Experts of a small language model.
Size: 13 layers, width 128, 11.2M parameters.
Experts: 40 experts in each of 12 layers, 80 tanh GELU neurons an expert, 6 picks a token, a sigmoid router.
Training: 402M tokens, 6135 steps.
Below are experts of layer 8 (counted from 0) of a mixture-of-experts language model. Rows are named router (the router's row for the expert), down (a neuron's output weights, with its number) and show model dimensions 0-127. Each number is 128 + 32 x the weight over its row's rms, rounded and kept within 0 to 255. Numbers have three digits each.
Before each expert's rows: "raises" lists some tokens whose logits its average output raises strongly, later layers aside. This comes from a sample of Wikipedia text that the model never trained on.

# expert 0
raises: "ad", "u", "it", "en"
router:095120095078067131107118147127136141153152153125042166128176127097135122085175165138122122104098126064073096124172171125076110132103114113114131122138100098102141147065080117112158144124160152128171244135161094129124106105155157114114182106137106091098116181097128214139170151142045158142129161127087086176102150119100159116109090149173121115122139134149108153157149100129147137161071
down0:178119155079128095090124096169182170198110130126115161132082071186118169132073113152092133184101089145114178155126158186161127118098154109143084170131075126147113130190161139084124107122134139160127138172164166120171092145137144081127095060114153062153115103119196115110153147118158141124146098061095197089132102122107089131138183122071150112124114098137167137167101143129144117104156
down1:148095082050099141170159123160140103083157088183118153174121169174125128122156126099142091091111060160146120126146121139111117131145162108108112090163117137084141095099139058154103094114179179132180053140147128125218133108154131120135098107159157141138151131139076162119103103147150085152142135112125107080063172110154130149065090132130163121118099150125135158172162133212202118153107
down2:068146152154160162127124146105124134097160130090128111082133106096154157049157145160093101141169130135161097128154104130085175075129109151092124112112097148039051133120111173132118128134106169081141117154107145105186091137135107114058119183200131104151055144111157117130149147142148112121193116127118161137123163107144141182190144103150172157147145125051135091085129109171065123135167
down3:108154187174089141153192079159102121160044137168109105164126150124132072113119116152130093088136152188136137166106149159138133128127134156102092144163135061151062168126092204101178111142095139103219148113135114183127150201101176118081125118117102155127138115165123129162081173121111162156088109109137109123079100120141140155157125083146093049117125116121123160120117116125077110142083
down4:115153122154138140125118136102043104170149110154123139170070155052121140131088123116084069202101163085103066097138175171108152160109166085156130088137111101158139116142162115090124173176131137117170096096137113086173176075123131134171152180143135108114106098118127086125072135160116120150091140203185137159123114116084171122112077143109073155093177103126074184114116113126131135152126
down5:160147111175137123114100110090129166126138099108174112101144201156198141129113113180132171123119091127153103129101140110114136154170158113157139191181112073096149164086127130203155134185137125141110042123098115136131127150149126166070102084167118093110177108080097116164162131155150141161172046118085131106120106149122115196139059140148092138079080170111110113125144100096085119137171
down6:079152114194158182096135113131173153104108156133115092147138131178152151123178123156151139122152149161144171083098139104170103172090128145124155125145150130140109075153119110145100124134153088147118150123125143112086150115217157116191157125066123157166121140087110166172132086185090069125108137132127073161094120140089117040082135118115144022101134132095109136087084087124149125068163
down7:082097108170166121138179100108094155120121099098157167167149183120121074190106161112100146104105095122106171170115156055113084140040131140128138097179106189180143128141114179137147106105108069160198125189091167125163128091101154147166124132092183104142113104103124137116100100170114124146111084133079130119094189132090102130151181097137110116151117091092101114128175121117144191101142
down8:119096084158121163223161131070125164143126156137075172059123110116100111112084105133112149052102112181140160134124149108165161059151101136100124136121130118083118123140098102148072158096134107108120107110141186156087087178170205119136144191139171130154118105119120098100079133156094109136178176102101132073167120133107183113127107145138169157107140134110092130132103181150194093122167
down9:141165170114143102113158115167133104107151144096176124100126113129090201113135129076116201163095081114117118143118171084166079067132146142091091145075149153118145143129102141129134142109120192099120111144148118060115071152090175174084116175127074184142156104099143149121125149138084168118157125085130085127139117127113095161043122111168173128101178171057115143173199137107118116117162
down10:167170112125094111091123183080085170196099128106142129135133114117176120131146084139096166142133158110063099089098138206157133121166129164152131102129097124149196155111135139140088112140061121157069081122117065161068149119136137142140094103147137129172145121096128146163122161110113123096202090138128099118107129080111149111130092137090086193140126144092110189172217124118139189108094
down11:124137185111128161139130115121090093086070141167096146157108178141091136100111186087110118057110139139061148158163138109149167104141157148057170130124171143138174171100155101170120216149147072108105126137110094134136097155073166134102137163129164160150158161071166092137172136141116166156108126155164104070098108115116120083134114113090131099153077063073112124092147108108141184110164
down12:100151117103183138158149063112117131102130140126169130072144187132081147131151145189086099154106121152172132140055115203087118150147080182118139092137110151134131152150080138135112182120081103154112164150062145104140126148177114108060117114154113202099114193116082182126126103119106139136168066141124121115119114139156104150192155115085133149084129073144151142077115096087179109161149
down13:147131150113159066153169164188164100069074145175083132125127131125110122124154127133125101182136178158097136181129179141148152153157137090189151171136149134081106155129184114087090124128196106097158129125161143138118102125076119061097147094117093115149141158166107097092088104156115101131133157176127133108124077063106152110098198109179080147087140116095166051112099117149069146109133
down14:171145086163144177160066117204081121176140183114153143070102106091133118082097090140116166101141103173124123100157137138135137168143123110084088128126196159135107133145141134149091130094160120143174142116122098073110160130137114172186067099127112142092127110102168088147167108104142038163060096114116073119156142121151126091146175154140129190151160175131165156126097132085106114085177
down15:103139061150138166097113108154105119130158104118116112161149140105171105188157087121081159147111169165140103159101122095095154089098155185151166115136111169085147185106103181159080074060151146092127149163090124131115125100083145146155073120116081132123138109104148142144181094150125169150143089073155125134164131113173146114150165182139138151088163086077150132125103204170040085163124
down16:163142187153079099121141138185068165124080113175101101122115087139183125077116115180105181078161105151109142197130138103081149205096111085166158052149141089113159143147144118124148127157154131149106113113117145108047123137137148108066192152105113099118172122211133124086113093122144192166107135095101096116103122140128128120117146119163157141123098144195133084134160095132104099119153
down17:097105097121125098133087159122083112076104108144152137185159139115171148119125127063155139126142181096164111098170119109110039140054165105086112073189144141087143095106083106130136096164115144124098125201124157181105106087076191105074107097147120116143156181077152154107158155127153105156110114112117150168127174123166164145044105112148107163164154155128130183127138123139137126165167
down18:134128189145113148151097155135115082201141088122127117102151176124103122099069084129124079149126180169172086152138110171121041135124106132125137111103109108074134122115116137132107143158117077154103152163146061131138110102121138162115177134147156154157105066146085112173099098193092125117119135137133179097038097211123143148130146137130142118096069098123160119136148210195146156117131
down19:129110069129082110151115089144131188190094112148149094182107112164122179134135073198120115166146149067142152120134138138096093096123100170099182153138161138180151062104131076130135155145071109159114155059088149131153110110115202149156096133125117151084099118110111179131104138119173175116115135131183167163105109105141155169069137140120157156101103108083191118068086154128093139147099
down20:203111056145141165147084125158071163156140120131122136075124144086134148132065120113148102160148111132090145105150117119107097112123149089133085191124116125092166150102082177182166123100114166129143121099165153129165116167136169079098156084121125141111115125102099075150146071163125175133143127139179131074148108051158153055204142130165179133161081155153121098061124121126129178119149
down21:160115076116085158163107127150128128101115201188161069116142148106125145151143118144118179148103154155156103225137125146077165121102198143078116079108164100090113095107103134136154137067126151122096160136110106176098188163190144130116147130120113125052126146136123093102146146100115114166079231143109097149130126138079093127112076151168154148100157094118125153089119134145130089090170
down22:130133137076120121146064173105157131134077100178101114056174156080116116105111169152112131103095139106140174103116103071113120109110138148163078175173104130146124119154150129105101113144093129207131184164104187150128136118070128088180129139128183139180135109094135145081126112139153169160158102171112140115138119146128158116114113169214065085111147111095135178045194143153108117128095
down23:130136115119104172104112110101202111098111137133136130094151091139128121154192091102074115127118160123140122184068170173124114165158140160120162102180132110152187140087116154166171129164120138113090144120146081154147080122104119073092060117080082137151132127114162150129056160111158153132174103149174080058134121148143142013149121166106115094149183109095126134150115073106125135081130
down24:086127168108128153079122174136137074145107076113122172165205091061126121145085151145154119096129138163101120123119092124124115154120095111154149123156117140116151081223127147111131091103092118128141097131141153120132165163206075154153110143114100199143085157101135155107099122138100108140080099124164090172089168152170097143148115058156108094153113080155160210106132165198099098155125
down25:201122053101081179154133135120124114115016143139089141137156093105145096124154097094151132120147140098054149113164134130079126087096105045101100098146129119129106071150167136149117227147140133107116140109145161161148100163075101145109146165134143161121169131038146123164155118165142188110119163154123136139169122134150155136182147121152107143101142107097147156106112181079121123150142
down26:111150120137132134122084154140210102139065173164157117134074167138097172152095111135125144106122140163110117139151167129152145124065150182146068166128104116109155176100130146064126133142195125092180096135150158104140174201130089149118206134118078130123147157148117165105117119121162136080109142074152099117109190122137083101157112146115058093046111078111121089105170161121138163095136
down27:132116085097117096136158118111129142105156073168158121113107125089120160130115121111122052115141087137132116121144156138089170109090135210128142152145138109149156132113152142146077154098175105114129110088128134155088184155140125088089135128169145155058121170168156124064122087139126174127126178132159064136167159114145087134175184071069175200224127133129070153141101152085162117098105
down28:142126144125147143141114104120139117187157095075097127132156096106137113172113171115150151071119102103126148165179146148113148202157130176139114196174171154117120079148088117081157146050102112163147115147121125060140163103119115078155161077065160119117151155137070083129114076060140121086148118133133085153171157137170136120137142157080099146083065201173125150100089118160120134159117
down29:178127142103107134130169164127124165106132101167093166086053174091170166110133168129167098109126109130167154139059134104108148193168147201089136123131156120164167128107104092153137085100101140144133188061171120145137120163152112097074154106147124114143144121185121125187108099105160054109087135112098160115101155177045097127119142094091151119143137169164130065122148181146099096124135
down30:079180170145130120149087118097160147152113133117117098107109166170164112139172112130174211149138118197142111098105141144094093108124056182168109079107165154089143204104113159105101130118170147121180126084094152133154139156147139134132118170071184146178097189144121032103131135135135099139135153068088147112089093134110158134131109168104175067097131145120115105109092123154144097109090
down31:145139142124122162142118169087096177119102134109129062124138113115109119142104196025108126099021153146189166121183099135134143131138165061162155058100122075175092104148143074091124124086179135130055149155145133150190159135168093149130105164141114137082114151129072118130148126096116122149100169094111121132173134107142113131118140105122117140169117197120111128157119117185153136090124
down32:096155112129129157146128122122091147093153169144117149133098146100149112129135136181114084094086093137086104155139128072123189129071127116146165064140116115155057137118143078140150154056172115192079142160166084158138090180090168111210077107165168102107097117145119122180138149129123113188129171163144082129093098113188064104128139131170111086172163177103106121113143097089126128125158
down33:190118103126136154141089131125139174130167082106089073090147105170156067143131119080038152118123133175139151154048128143110136129097117135159155158160091117182141120128131118125072169123152096098148140148151172181150091140140163121123088137138130097059134148125164103195194117098066058068123139149131104149144086138116120096212125141141159097128161143140100119136161110108156158101072
down34:138107108133123117148095139084168139101108195123196153116138096177134138109103151133156186102085102145106123121107104199124124137141095152153133159129142162100163085119151163150187153144096130072089177137186157152165141132115153107101106087198100131082121053078110155143091131139151096166116093163131169124108105127132098169176114115038143052124151125149162141124108041080103118111107

# expert 20
raises: "0", "9", "1", "8", "7", "2"
router:147068132078151152115128162100081131125138147147155152109093170138131145152123108109126112094107126072139143135143181172122060113121069119152144143082099155083118190136125138121144094111150142105147136087086134094095128067166146081153106152187122172162109130182098103134207137156107121141228138090157129045140149106098169147126113138110151113176134142223065114125129081118117154103122
down5:147089126103094158198175124176109102105089164093139120134083090103158110128110121134112137125107130169107170108135190119130078156126189149121087121144104148136184116149170127104125141096139165143107062121170184149102127152046147094146153162084162117136138152128133079130117146073148093157157210079115097170151112109076133156121120133109106083174123107109067176069087197145168094154134
down6:145138138107090099091150135149105107111104105121179140125145135117155119126086128108110169132198086114139122191177166086127187119114187072172170138167112141137153093143116167146124085100166132073145109147133147136128151189083127149189135076199118137131137152152095154118170157107125134105068145124108124144022061058152099171140072127126140136144111100051130101096160121111139128164155
down7:101072145132144138109081140133120149151180115170137128190149119117114125121143097145166182102134123173079070161085140176168183160096098141115143107128062155163121122188136179144091098129153120116089126142106123111082147084118099146080154104091080171161084182121089190131129137125120171129085189081175161104125147163105087138115101112134095115081055106114158180055116086137136164129144
down8:166085126108151113082114133094136164161088135087134149109136112125123170081193135132129151108149131139082164052183168099131154111144150117224115130123138145096151119096149101159099121062071130114096156152157063163129139140144108138174153184109158129144152143171114138098207103119122125172151136051095134156145114092145068125075140117091064120096155159135123140169171168127097056112130
down9:160108054115152175174142118154141105080111124181124122082133204143150075136158100128126163161139138147160151106140121159098087127129074057113121212188153060124087088129073180126121123071120149178120123103105113145120158124110142120111159116067128135104140141160088117126102092168195125147126115141151135170159160120127091080137174081096083093104119137117171176149081104158185119099135
down10:125107151135181129114137132114110099162107131138078066158150120171156138132119153115171134063166128125089120124101088072149157079121131136107156186078142129118190114123138095193137104162194109156089090124092087082062154161158151149130126159103159075131124109129109176106149094111138131124121088179093075152162157137174177082100149102169099089186172135082200107162151143116122100141071
down11:118108118144128103100162102102102130145114121052094150078149168099105098098114139075121097111119167135189077080120131118144151124115157134173133138104166139163187152131144104168163157103184138198119085120135089107185115135071141135210137090091153206145142130116119124102088083139153171133094090137094112097106129133064095110185137105124082154173118142074121091171184139135116097196137
down12:086170079117081117122079123091125131096185111143139159088085132144163177126097059065164106158135167089128076124120087158159144125131140096092125140113092105126113167129087135136162122133085101178140104169097194093083124105152159098135173150158153221166159187158103103125130143163128170100107089152153085099135133148121122126190068140116116085148090188083114116168135125162167116123170
down13:137161167153095137156194116138145087132088127163131121139155111131197158117109099127147168142149134134127166080105136133160134145170110169125170128163122159156127141124164073111108115150147092084109139052173121120080115111154128051137106130180141131138107154086130134133066139140148054139149121149071167086084083103096106137198135195106127150096205105041199105101096109114126115122114
down14:167186116120150178129131137131150167126102139137158100102158150113156128101112146180132171064091166156146182186151156177146136109150107127120152172185123141129107087129169176155136103107101171127125107163133116108163148094188152065119109001152095106090191100067155052065136089137111093130126129127130120163168148103140146103147125136091106102125100070125130117117075117098110155109114
down15:139091126119129126129127111150095110118124177116086169083103155159129147175128126145092123233111170170098133193149077094185187158088165112066126123141095162125096160152076166158136137167138155115092121165156122097133161144154111127123100147149094173130050138137104162109128124097099064130118103190164177145024130108139140147142118138099125124122119074127131090146131134113137198136071
down16:113084174146182114072101159175098132110165072076083102085121138144098171179130118173173098044147131071124107134091177144100090112118171180089186114115135104163136180121153147177110132158095165132155193119153130133128129119098084183099114068106083106155119117129151150115150124124168076118121174126130139140070044098127133176167124117099148122104157153113124164161136131079139148137124
down17:106125148105129156156107141105125127133077046092123123109126094109070095096091182180100107075145110079137080140127180190068185126134123119136151163086109110130159141116080148122146148141183130132203126132171136131142126171117151155151107165133160126122126197085086100144125118204151052135099108125156127097145094105152173126103116172169166127145206134105121190119161105105073102114145
down18:138104121146097154121127114118209100120147103143124151175131116105064084064165129158130079124184150088160130083047100099144136206074132166078140103131107114100167152093104096195111136190096159146126120115201095148106115079088072171139118086150127187111167158124132127158107124140149112115138123137096097130163098102155158139086145157097161145124167152154073121161107199126141101128142
down19:132157143187131123148124151170071085124136090095181088140054122144136123130108171144147111119094125164121151188176178142060104135123108121117133048082140182109137106089126152119166143122152097127113147122132160146190099051113123080139098156124094131122138122105182152155115113122156089087159118103128098167116107202179109124097113105133109100126146151148110105134244137106169093065140
down20:153127111163121134089127150215097066116139078096110159134119174151153142122082115132062095125187140114164154094085184135100107114150101186117113109120094081161193088089141086122163088128104104176117130085182126117117132137116153090111114164101083143099121071155119197154100177124167152137104103063144096138142113136131139168187062154143189095157076158103141110153122126122144115091150
down21:097181193114134127088123138175193129098102126120145164143152191142105156139160188137147158080133082151121103138062175189131142131171091143113133153148124190129086132177107152121109149175123122086115137103064089084161146121131140123099093122176069147173075152176056151161085117053120162102154076142113145109088153099126155114138110127099132090152165136081113108127106094091110123117079
down22:149138105065113112133107100146081152167121137137172128141168147153090165184133130148109116153161112136091140153158142150133104186131128078127086133127101070176101081155178114168064181115056116183161065114106134140110071104136069113197147145138163085150118151102153098101095134147118189156145142125137119068098124174089201131164140110132152124162091127200125113138060103160149120138118
down23:137150122083088148124117159168138109147151137088199156142179105181086117143134128160132141131085087159115131055109135130131152170188070112158118119115095111134109081146130127171123129106169140094151135141158089161134166163119120086108130148150070142101119133155174075127150074109100177119067188178163215128122091128131105113126150103148170114190181123140122083094112068085160058125091
down24:138179076136164152107140127157143133140090051123108137143106066142216092156136096147110099127170114129138145099075105046143125143097124156153130148175115113131148110084138089157144070134127095178087173085124129130065121152118109103103139157174135137107141176123156130138096149121166149201135043160157136098098096114146056122103142132174130113124110185108169153134157107182075174129166
down25:104155131081063087119098094129083127048124111078141104156185107123107129129129093158131188114155177122157197161061083106109120104171145142085125073109091121217126140169152137140127145160156176169160153129138156134177144190107110140092085103115122101139138163123142137147087128097166139094132064141133105123118162143141154175060126144149072155113169121152174118116092137098146175132180
down26:123144182171093104158124114158144153083103108184128117171075067096107149140093101176115100121170155163074132179122104145128129100094173108100147077091145108131103174152119158166118112160122119127176131082080104086119144129135139166102115111173149066128074109140155152097120151173111179129112076162175134139122128170091143115090069196135152118178156141159103138100117165206117144041147
down27:163095114141147132146165119102124147162131067145126158171102130170156106150131118115142138130130098112097089161120127172120159070126208151153204132124075191163193113082196186152155107146160119154114178121197121079101095139118092110163144069133146170110132101166125138101059093151143154127073113142070073081097085117089081118117130123149143139110128177165105093107107120097110171121149
down28:130123154158158132126144151144067186116127110112167086148069157117160191176118136153044151073131113101180092103139120168091159143102179157144151199157079105180142120085103089164139112149116110145132107087100078110143060097112094158117154135120119123110151116128127158147169106110189165167104113101124146160135134092101097114138108101187142151114134049094182113139133202096138140099074
down29:103173122125120108109097150143117163190089093160154152099148164113161145124109176060093088138144115120136129115161122166141111127176133164179138099131104142189116149131118126125128151159160095043193136098166129106152125168153111098115088053162178138116077124126125190105090178135098116149130185115080170092118155116110116125125133114151145103134089194090102119059116128114102031182160
down30:181100113134136183125130182169133064134088169129101143095151150104106084123115117099129105084100111148120142138130116168092181116178112153109100107112071065095129209152105144099144125102157128170153113111072097121119152141127220145132142121077103086158155148126153067110139127166146073134164157087078178128123192083086193119169126123129061140148102120151149164152149147138111150067109
down31:139169167117129137139093153150161183115078088139108133075155116152130148155110080132156165137089132197161101116100114107160178134082140154106104087149152133143101156124086149042119088165058121138143143144122107148150147109116180126134132081144112170113049094145175117136154120154103159159124093127146138170039164088200157157039139124171161098087155150098137127099080143154112135153135
down32:137119121126169117132102111129130157123160146126126078156143182050127104120154123090186155096191076140125129109164128207072115119142105090113056120169155133112121147132109146126150133122116160114107186164151108095148165108134169122085165145146116110101182150144081078079133131145110109060114147146142159225131135113203058177122140099121056183095133106086106092145092114150134128126129
down33:148084121123119123068150179118098157148155068134123149142186134090111174133092128114143124126157118069077084120073113145158159111093108185084146130133141162164089179176117151082131139126190136137107136155125127093148123165141084124150168131136147163140112140072069151096088153149117127073171154124070068136101144104188156131191133157055164124073154133165153091122071132164165082102147
down34:146183136106145152164133100113115171175128156121108193129095181163079144104133057150135058084104120143076086118102108123117089097120130114146112129069164114156093161154178105077107098135096152143057183101121107104105116120098153097151100153100125112121097100209108120093103101143121153177186128183117141125191099134173145168190145148128135092138151127143061141065152118110132173158109
down35:102138134152163104188139140152107108079118162098140154117102162135077141116123141104159102167074122095144093152170072123094127194122119151156088130121099143129120119156130051111174168165056146088152103129114106144064130173137181174135119099169124073151138080129106159106101136152023121140122126076113112135108075135178130172089154193214166149118105133126128140181125133137135096136119
down36:086135185138160141163191154120162118105144145174074112103126130136155114118133084121125182109106147129084073107108105140087059165142173083069144193105169131115125086114099178100094103106136150139076114177066183149090137109129139115142142175201131127174153087128173122112099140071216091092103115145173105161170117128149097137087150183124120121106141166107165138119106109132101140098162
down37:150145148128111168132122107114048100106138129122108111101136122145175122135096111175142133135142104109167139087108171066142122163086094110143029151101151071169150165205108076120119157085126099154129139141099129141155111095169172203100125142117101142144123147055080136136139138135199120106144170073207104118129099097086143130124158141193141196155130097137127125120085090176158102113130
down38:113102163083124145060102094121158143152123170185158111115110160156093139098096097075128173130102103103119093140130100144147107196112195141117133161099103089200192180116124112176140131110105121166108129150111169102082056115112162116054111102185101129137105189138118174070194142146125163133120108168109095140142115165117180088159127173133152088159097122130124125094101156173140072115153
down39:090124131099135092151105117173151134134116203173097151189052147156117147122089123137098090177110163131114169156078195097088179108143070091139088119131089131146133169148101120084173131079141144133156109121160134120131119090121132184110103128140067189118127109131114102094149153096139118172146125083107204138121100072178146068147114155130113141120106097120136127186077155087178136194168

# expert 24
raises: ",", "\"", " |", "th"
router:185109102120089070096083145102102106102171145115099121184138155136126117139099123182116138097132144126168106114149135164151130146132094085144138131091065152140099134122176099130173094169159120131134170154095113079089114052226141073107113116148060195095160141091097089131215132164119124161140180097150129135133127100089174136142190165128145118178096087136121104138107074121128142168126
down0:134192094080099154137143086083148168140136117132112114128072142122169075073141216190063109124095098084158097150146124154112094152129102121168087150132177129117124068119153169158171077105079111103088081101176117145135211164119205101122112150160102097136149133139130137134114141158137130164145170172130112149162144135133108136143148156134156141130126134095165100182118093126123066050150
down1:136171143171144122106186141096146125097137113116130106094142104134143137166124134153154060129097206163148130143130152097110110078120160109079145134174160128155115119156168172126141105063092143185150069145127060098088050121149151175153084115116119123136127111131160126128092094218148154053133101165079119137134051105117127100110119152133112146150145100065140086154174098083196136120138
down2:147183113113121192120179096127144119100103134166165106106146157170169136121169121086160155058151087169133166128113114195155121044135073095083118103128186154149142117127132104160174121076162127154170129119078124185147120061129145101148040139108102099128127142125105177065078124152142136150095057085151152092164118138068141129153156118125138149095148142135161104123088130099097110119155
down3:127062124120140126141094089113139079137153103119143136109135051092125122187127134096135116100125133175177156141127108131136126118119072164134121118119061152124144117096126102111169094112149148064133151097166148162143103112116163121114211163111191178170137117083101142125073137107104064173197189099128169156094090119113171138178111163060131137126095175118171148126082113171160165197118
down4:131081127154098045129143131069112110142110130179131075186177117162125136047095089164144083106132189109143083105105121169149123150120095111145132078144138096120110143132118138161164099070166151134125187117156103120119194133152144121184133119108088170111186103178075125165144172110175163164129123103126140109125181173118153100110151145134053108087161083158112108079143109113076113155162
down5:105142158188148092096114177122210109106164112115153141161123080101125109149148060140167078124143193150082186170133106149121193120111116129073102078131150169148140142073158203145126081131143079076101106119158059130143097101173143078105104108160142115162120152089112129120132118185207163173142142066099147122124127120127095131090087159131116136114113134055116131122100120110140128145149
down6:101107095098183099147138120166176139118135081147131128141160116129110201136139196150118100115152134068153077103119143182127082183132170097164174098088100147111162221103137069165113099128161101115122150124122188075150158112118137067139171122141081131124121138148137083096106089115144151108079143106128167093126071112138091157137099127136135148139134090103099133245122172120117162124164
down7:154147110107135255138152134121087143119164147096162143113165159129186150133157189131115145134174120142151159082146160089071110080076136115160109137096167084141104151169104098126137078103155130193108099086073110186070131127098112075101156105122096115118178071132144177198118176127146161150141112109129077097130106085129118083130131115107170157067126101112109135099117104160103126120136
down8:085090122155154092180116148146113163099116142094184143149149131117108123152137116061116137095159140130172111110147105113171181185152128078166217068205140126069091142121080085146145098137096119141089119146104152071066113158122080108107114130190150142086133100133113118163151169096142187158111150111124149144106138118158120156046122076141118149140149092181118136131117130142088074140190
down9:149133144132147134129144141043104109125128189078142129145149165139104177138135119160124183159143114154112096102104160164100079112225222105153132068149136071159152169097129138151123158048129130071118106083146134194182108091094090123158116136125108090150120126091111097142135166145136167146135121126137116178109168088089100100171102110177120117142112173146114098056155112132164123165114
down10:157138133098122106072124159102134097140116146175089149122126103122081125061125137107151113143132152038134078148111143093077108079089152099125168102117147129076138098153177093068145116133166114172156109150112151101200200105178139148157126172064124172101157137092123103145131061107108132202112053112102128138125114148144111173166166164123150087169130127187190115134172131124108153123124
down11:109147098107132140153109131075128148112112104109157128103147093101109138124094098116166116134127150154051150110169172157090139078152158180153133071157140113149138134087120179142123171076103127211105098137104107149157174170151121170168128136149114079115104061123088138119158160113122173129128137170144097186106120097098133172136145050148131036122208198091119120149092121128118109084075
down12:137129087166100113162077080142111081179133146147146116141133137141124147098104159098125137142190064153119103098151177156157140140123160081114120132066126136160139116097111116077089167096110079091126133109152170167137149127114149086119199148125126092063088084170140129120124204136092116104143193092109070139176122186171098142091124123096140132150112051191118108109187138175167084119110
down13:101139114175094102099057094183147158102115118122143138172187160151117119143074156065106124188139094112110190147174122108148098138117144123099125140090130183168104061121148062138064176125057115120117149125109139111177147149133117140114202111096114100150110183095128093101132147090191137162141132103141114106134065122163172150066130141132184157175164119130141124135119090129154168074118
down14:070082102158094105096080111125114162182208094176128133097166082123061139147191064147126141151093107122182119138171114049147134117130117121180139119204140104147122100134114110093154139145129147146100117167097132166153135147126119158095121095083104142130063167158157113184096135103144145122156151118137085191177127079134106093163180134097179132057153138094086116120164114125142106152141
down15:121106091150095150121164126120078128150184123085192063107113086134139174137100173121128150112117089181102146074091147090122164119141147149210174147101060116127122145103140120142131130168120072108185124143131098148065078150138162108177108132158132098078083085154131167167109123093086116139104090132177122134101076133075148164103127150142119134180079172133088167111211125124125139166096
down16:123162181104124139102077109116118221120099076088153107148110161121144074122125131144179166070115140145180122105161091152129089181218110091144121168108113083173120053122121142100127147097140112096097138126116122139158109135130135140138148110156170132108139146099132141115197054237112081104154143151149149153172164108168100132138163128105160113121111125156144130084082164094111112170083
down17:152119100114143086187105185074112076136093130115112138081095122160121140095073084116086103186167124162115161174183155113153137154120132051150175145145111100120171068098160155122145080106122130193098115093149142087062061105130077131160111167178138121175136141169136145117144118166134103175109122136161127056120114082179112137114104124130199111122133155152070118113111122168161114133102
down18:099150082073108153156118162150109148105156121198135089097165145083164153155137145104103147154159128108113137091131106089159105165110094129074149165135156070156138154073141145121119125113131154087120070109236150148074162103102195090157151112146113154101088104172103139132084167121122196070052105123120091130168114119094100172153136143125067130087119181113149127141137148151165156100169
down19:163157132077130116073138153093095125130059126160156075144130176109109167126082062136103147130084156113133115119211156095108161128088159131131087152159115132093147187108115163134174153121162162091153127126064095092113109094117146121141116181181146135086151125206135122176131122086091180109121167083178092129127128105064154100054089195159075122116151116153141160114129134095121145113124
down20:127216123125089093138126140096149134128140094121144155156139155154151129145173115128138124180165151079119111104087068113102143124090122181119082070171150147102132178104070122133133061094112126115189173128097126140159126123108088087060114099106096130107071104145102122210111177109150113116066134141105175204144158162135139100178068173151157103121154174116166143084172144110148126100119
down21:110117104124099143122101123146148124099109081207133123135109116165164129076111145136080105137163116083149125080069101150138070143079083151130112115084151124159129147176134090166137131111110096169125114084095094194156134119156127078172090178159100132150172154040096189149117072119135128157180101142125145132124134141160151148183122062117146139106152125179139186177131103142146143052190
down22:113139099130094103118144121154115096130173133089139177132088093191137122121079125149159144160187185135082096129121130109090182129134132078149120121091150145126105092210170141110113137107170098116080086157105145133192096117141088149116134116046135188105080134140138187156163106090106143193110097153133154101127139168181128142081154131116127072158065120090086139120188127060129116105078
down23:163104076093086137100055083154148139190122118090157116115101115146084186186069141159150148099151080107168169156117113103148163160168137105102155120133089185185118079107146075136152154112173140103130141143125118156154151098135118103074039168130165157186087135136131137077121131131107089149136187111134177119102145115103095172097180151139139143128162108159149136079107183070132148106147
down24:130136142119150150127098111086044076085115126093155092124137114171102115186154158184146162103123138099108160131098057091184111134084154149115128137155099163118172170103142112204184120091140112107214083164176127109172093124161093158097122150134093123137173135098164137140125150100133053058145107113160167125113121121095130144104098156123082115190156164084109122129154187159110099118131
down25:161149186106177084110141171080128178162103120068100094100115039104123118102123169117162119163131120166077098178149064148145069096106190133141160158116175160115109093060179118098131174090107153146117112146134189145131103168112146134168163102088120219125103140108080146136127152139117107143105127104119154171151148152154115153143134102132157123135155064100131109097124102158106115055101
down26:140166164161183107160146116164148158112079089093089112151172178117178117147148092089125083092132122133067150076120122104169107094171141133111106147150105192096146113076141101105165114179111073116125172031132160066124142132183088176087158140100124089143180096131077105112132113116162110069163172094132154098121100159109175151141100156163108107124145169097147098093116095167113104132154
down27:134146135169146125139154117123091128182134141126089130120105150134166136113177133082100124069049141152165160117151101156128106085133152099084113128141122106104170115107110189066122184115100029134139076129121109167091134207232141119149139149165182104124126119143164093140140115117191077143102150128141084168125081143118193146169120138115164088114145131096141109149149202118099152135157
down28:112080155178070082100180160129137123143134121121175106194161178137137138130064147110121120092128137161143119161153118085142172111108124094056237155177124103119121141123121133081129150160119129069147125120132125112065144069116136103106163143128119136065148122167133076136108062131159098089061126160134086164155167147143090119149153139109085108127157158123204078163156111095126091134141
down29:109147183090097137143129125153092157117106180165077156148099121130151099194103136096084153090111150135151144109089128080130164083191113140066156212105115127123112094188115148183110089127132137137084113205099110177092128135130148070104160088156138093104156183124126086104146049126099114146114093120143141116163113160148200133117153088154088169146119151095193132110135082175128115144109
down30:143123130098152138123161118105161103118117120078113124081120138138186116087139143174157046157090121130125115098128255124151150162143149096132114147142199159097167156137096191123122104073121164106101077116085180139118090081112117191097107117181102161099107159188167144145148201105079087139088102129122156125092125121138134188142145132147083156146128127121142116140083077165131160112148
down31:174143186120154136100165126092080113173149123153089092115081062126137150129080128133151077171087127132155099147115101151143103143131083154112073138168107141082113151157102053157148147148155158168153156087115118110141114176070143111180108218135185133102175113116144158080124116158091082129120066171175110159171078118128160114155134084156140143121156163197079110135118111152135085137161
down32:135074150115170021091110183094184127057138148132197158149152135135118077109132116147107114141174155123169135091107168129129129153111134087105178154097137136100091080167161104096130102117132102146154186103103156107117134123134094143110125123185117208124134172065170084139143120122100160124103133167180200150128143082161150126138106105114163140159117144099085139091109065090107183106113
down33:105168097157112140145193064133154133133132147108139133143111145113085109096086084128180093124099113112163102117177115107095153164170122114148122119111087144059147091112100121121098129139131080102120164181073138193184082128140166168110109133090104149157112152124119125180110130147160145145152097110111107117149112119163160099122040155158213115068111131179185060088092199161156146121156
down34:107129140117108132135052111167114125153108141182134131105077132159111115093151088147084136130159106170100118155152152077126088124182147158135140168086163103162087067104101114116138151157116127113113163161124121075129143142138154000128123083134184078097147124164136087082178083120130122171111116150159143088183070142131177104132193152131173077081121154101153138118173110118156144104099